config = dict(
    d_shared_expert=0,
    vocab_size=16384,
    grad_clip=1.0,
    seq_len=512,
    train_tokens=780100000,
)
Below are experts of layer 6 (counted from 0) of a mixture-of-experts language model. Rows are named up (a neuron's input weights, with its number) and show model dimensions 0-79. Each number is 128 + 32 x the weight over its row's rms, rounded and kept within 0 to 255.
Before each expert's rows: a language model's description of what the expert responds to. This comes from a sample of Wikipedia text that the model never trained on.

# expert 33
It responds to: Short common words or word starts after the or a, often followed by suffixes or hyphens, such as work, high, spread, Go(ing).
up0 [148 140 108 158 136  94  99 201  82 100  80 139 166 131 185 107 128 117 166 139 156 194 105 129  88 125 142 144 129  94  82 111 159 145 123  87 113  73 107 156 136  86 165 155 103 104 143 150 139 147 168 104 180 159 163 135 139  54 174  96  96 104 135 118 150 128 156  70 174  64 124 153 105 175 162  71 104 135 117 165]

# expert 12
It responds to: Final pieces of non-English words and names, like -ia, -ova, -ire, and given names such as Maria, José, in lists, tables and citations.
up0 [138 141 102 137 125  95 113 115 120 202 104  70  76  87 157 125  86 115 177  85 141  82 150 126 138 137 160 149 185 150 128 119 134 199 121 140 140 136 106 113  91 141 116 145 181  90 117 119 117 143  97 109 114 156 164 119 139 162 152 123 119 124 117 186 217  75 172 166 115  98 107 100 162 144 146 177  89 133 112 119]

# expert 34
It responds to: Short letter pieces inside non-English names and words, such as Finnish, Turkish, Persian or German ones, like ä, ö, Kar, hu.
up0 [167 136  89 121 108 135 152 108 137 151 158 145 165 155 151 120 159 127 171 165 176 132 141 116 129  89 158  79  99  69 160  88 153 141  44 130 114 162 149 103 124 157 174 130 168 125 142 116 141  57 154 118 152 108 165  77 141 102  97 123 147  86 125  76 101 144 184 130 130 138 127 162 144 123  87 124 137 100 142 142]

# expert 9
It responds to: Later words or word pieces inside multiword proper names of places and institutions, such as City, Valley, Bay, University, Housing Authority.
up0 [172 149  62 138 118 103 169 110 126 132 143 111 143 130 119 102 103 143 175  85 171 113 149 147 111 146 101 125  96 151 170 124 112  83 131  87  68 151  98 114 112 131 137 137 120 131  97 167 106  69 115 153  95 131 138 133 128 126 124 165  94 151 119 128 135  61 185 100  45  57 137 153 171 176 136  84 119 190  84 193]

# expert 13
It responds to: Commas, opening parentheses, quotes and linking words like as and became that introduce appositives, dates or asides after a noun.
up0 [154 113 136 164 135 155 159  98  92  99 154 134 114 158 123 112  39  73 128 131 167 133  97 189 117 164 117 123 206 146 135 134  70 136 133 118 143 118 119 133  77 151 179  83 167 116 114 118  78 158 166 125 120 100 108 140 128 151 100 177  98 170 193  71 166 170 100 140  95 130 129 175 154  96 100 102 145  94 139 117]

# expert 23
It responds to: Plural nouns and plural endings, often before of/are, such as groups, countries, species, partners, and larvae, sepals.
up0 [125 104 172 192 147 112 152 148 108 102 108 160 106 139  88 183  44 107 170 121 103 170 106  54 150 136 124 168 145 138 132 100 156  93 153 134 176  63 127 112 134 104 152 113 168  89 138 108  88 111 122 114  85 151 102 131 152 113  91  59 181 166 155 178  83 111 113 127  79 136 165 175 109  78  91 114 138 146 148 114]

# expert 35
It responds to: First pieces of common words after an article, such as bar(racks), chim(ney), entran(ce), pre, sur, plus CJK byte pieces.
up0 [143 164 122 143 124 115 102 134 117 153 117 180 124 111  82 120 142 104 157 105 142 118 159 139 136 118 156  77 126 162 144 117  33 153  76 147 125 142 160 165 138 109  78  95  51 146 118 119 172 164  56 140 164 137 143  67 113 118 160 119 153 166 114 148 123 175 165 135 151 207 141 147 127  78  75 146 119 121 155 155]

# expert 20
It responds to: Word-internal pieces of Slavic, Romanian and other foreign names, like ov, sh, č, š, in Rostov, Brașov, Bolshevik.
up0 [112 185 196 101 123 100 140  81  92 105 101 149 139 116 162 131 111 109 119 133 133 147 102 103 117 162 106 142 189 100 145 155  98 135 140 130 162  66 135 155 114 153 147 153 124 169 139 144 154 147  64 138 125 104 191 149 186  70 103 106 108 176 146  77  70 128 113 126 163 209 154 113 119 194 186 144 118 101 102 127]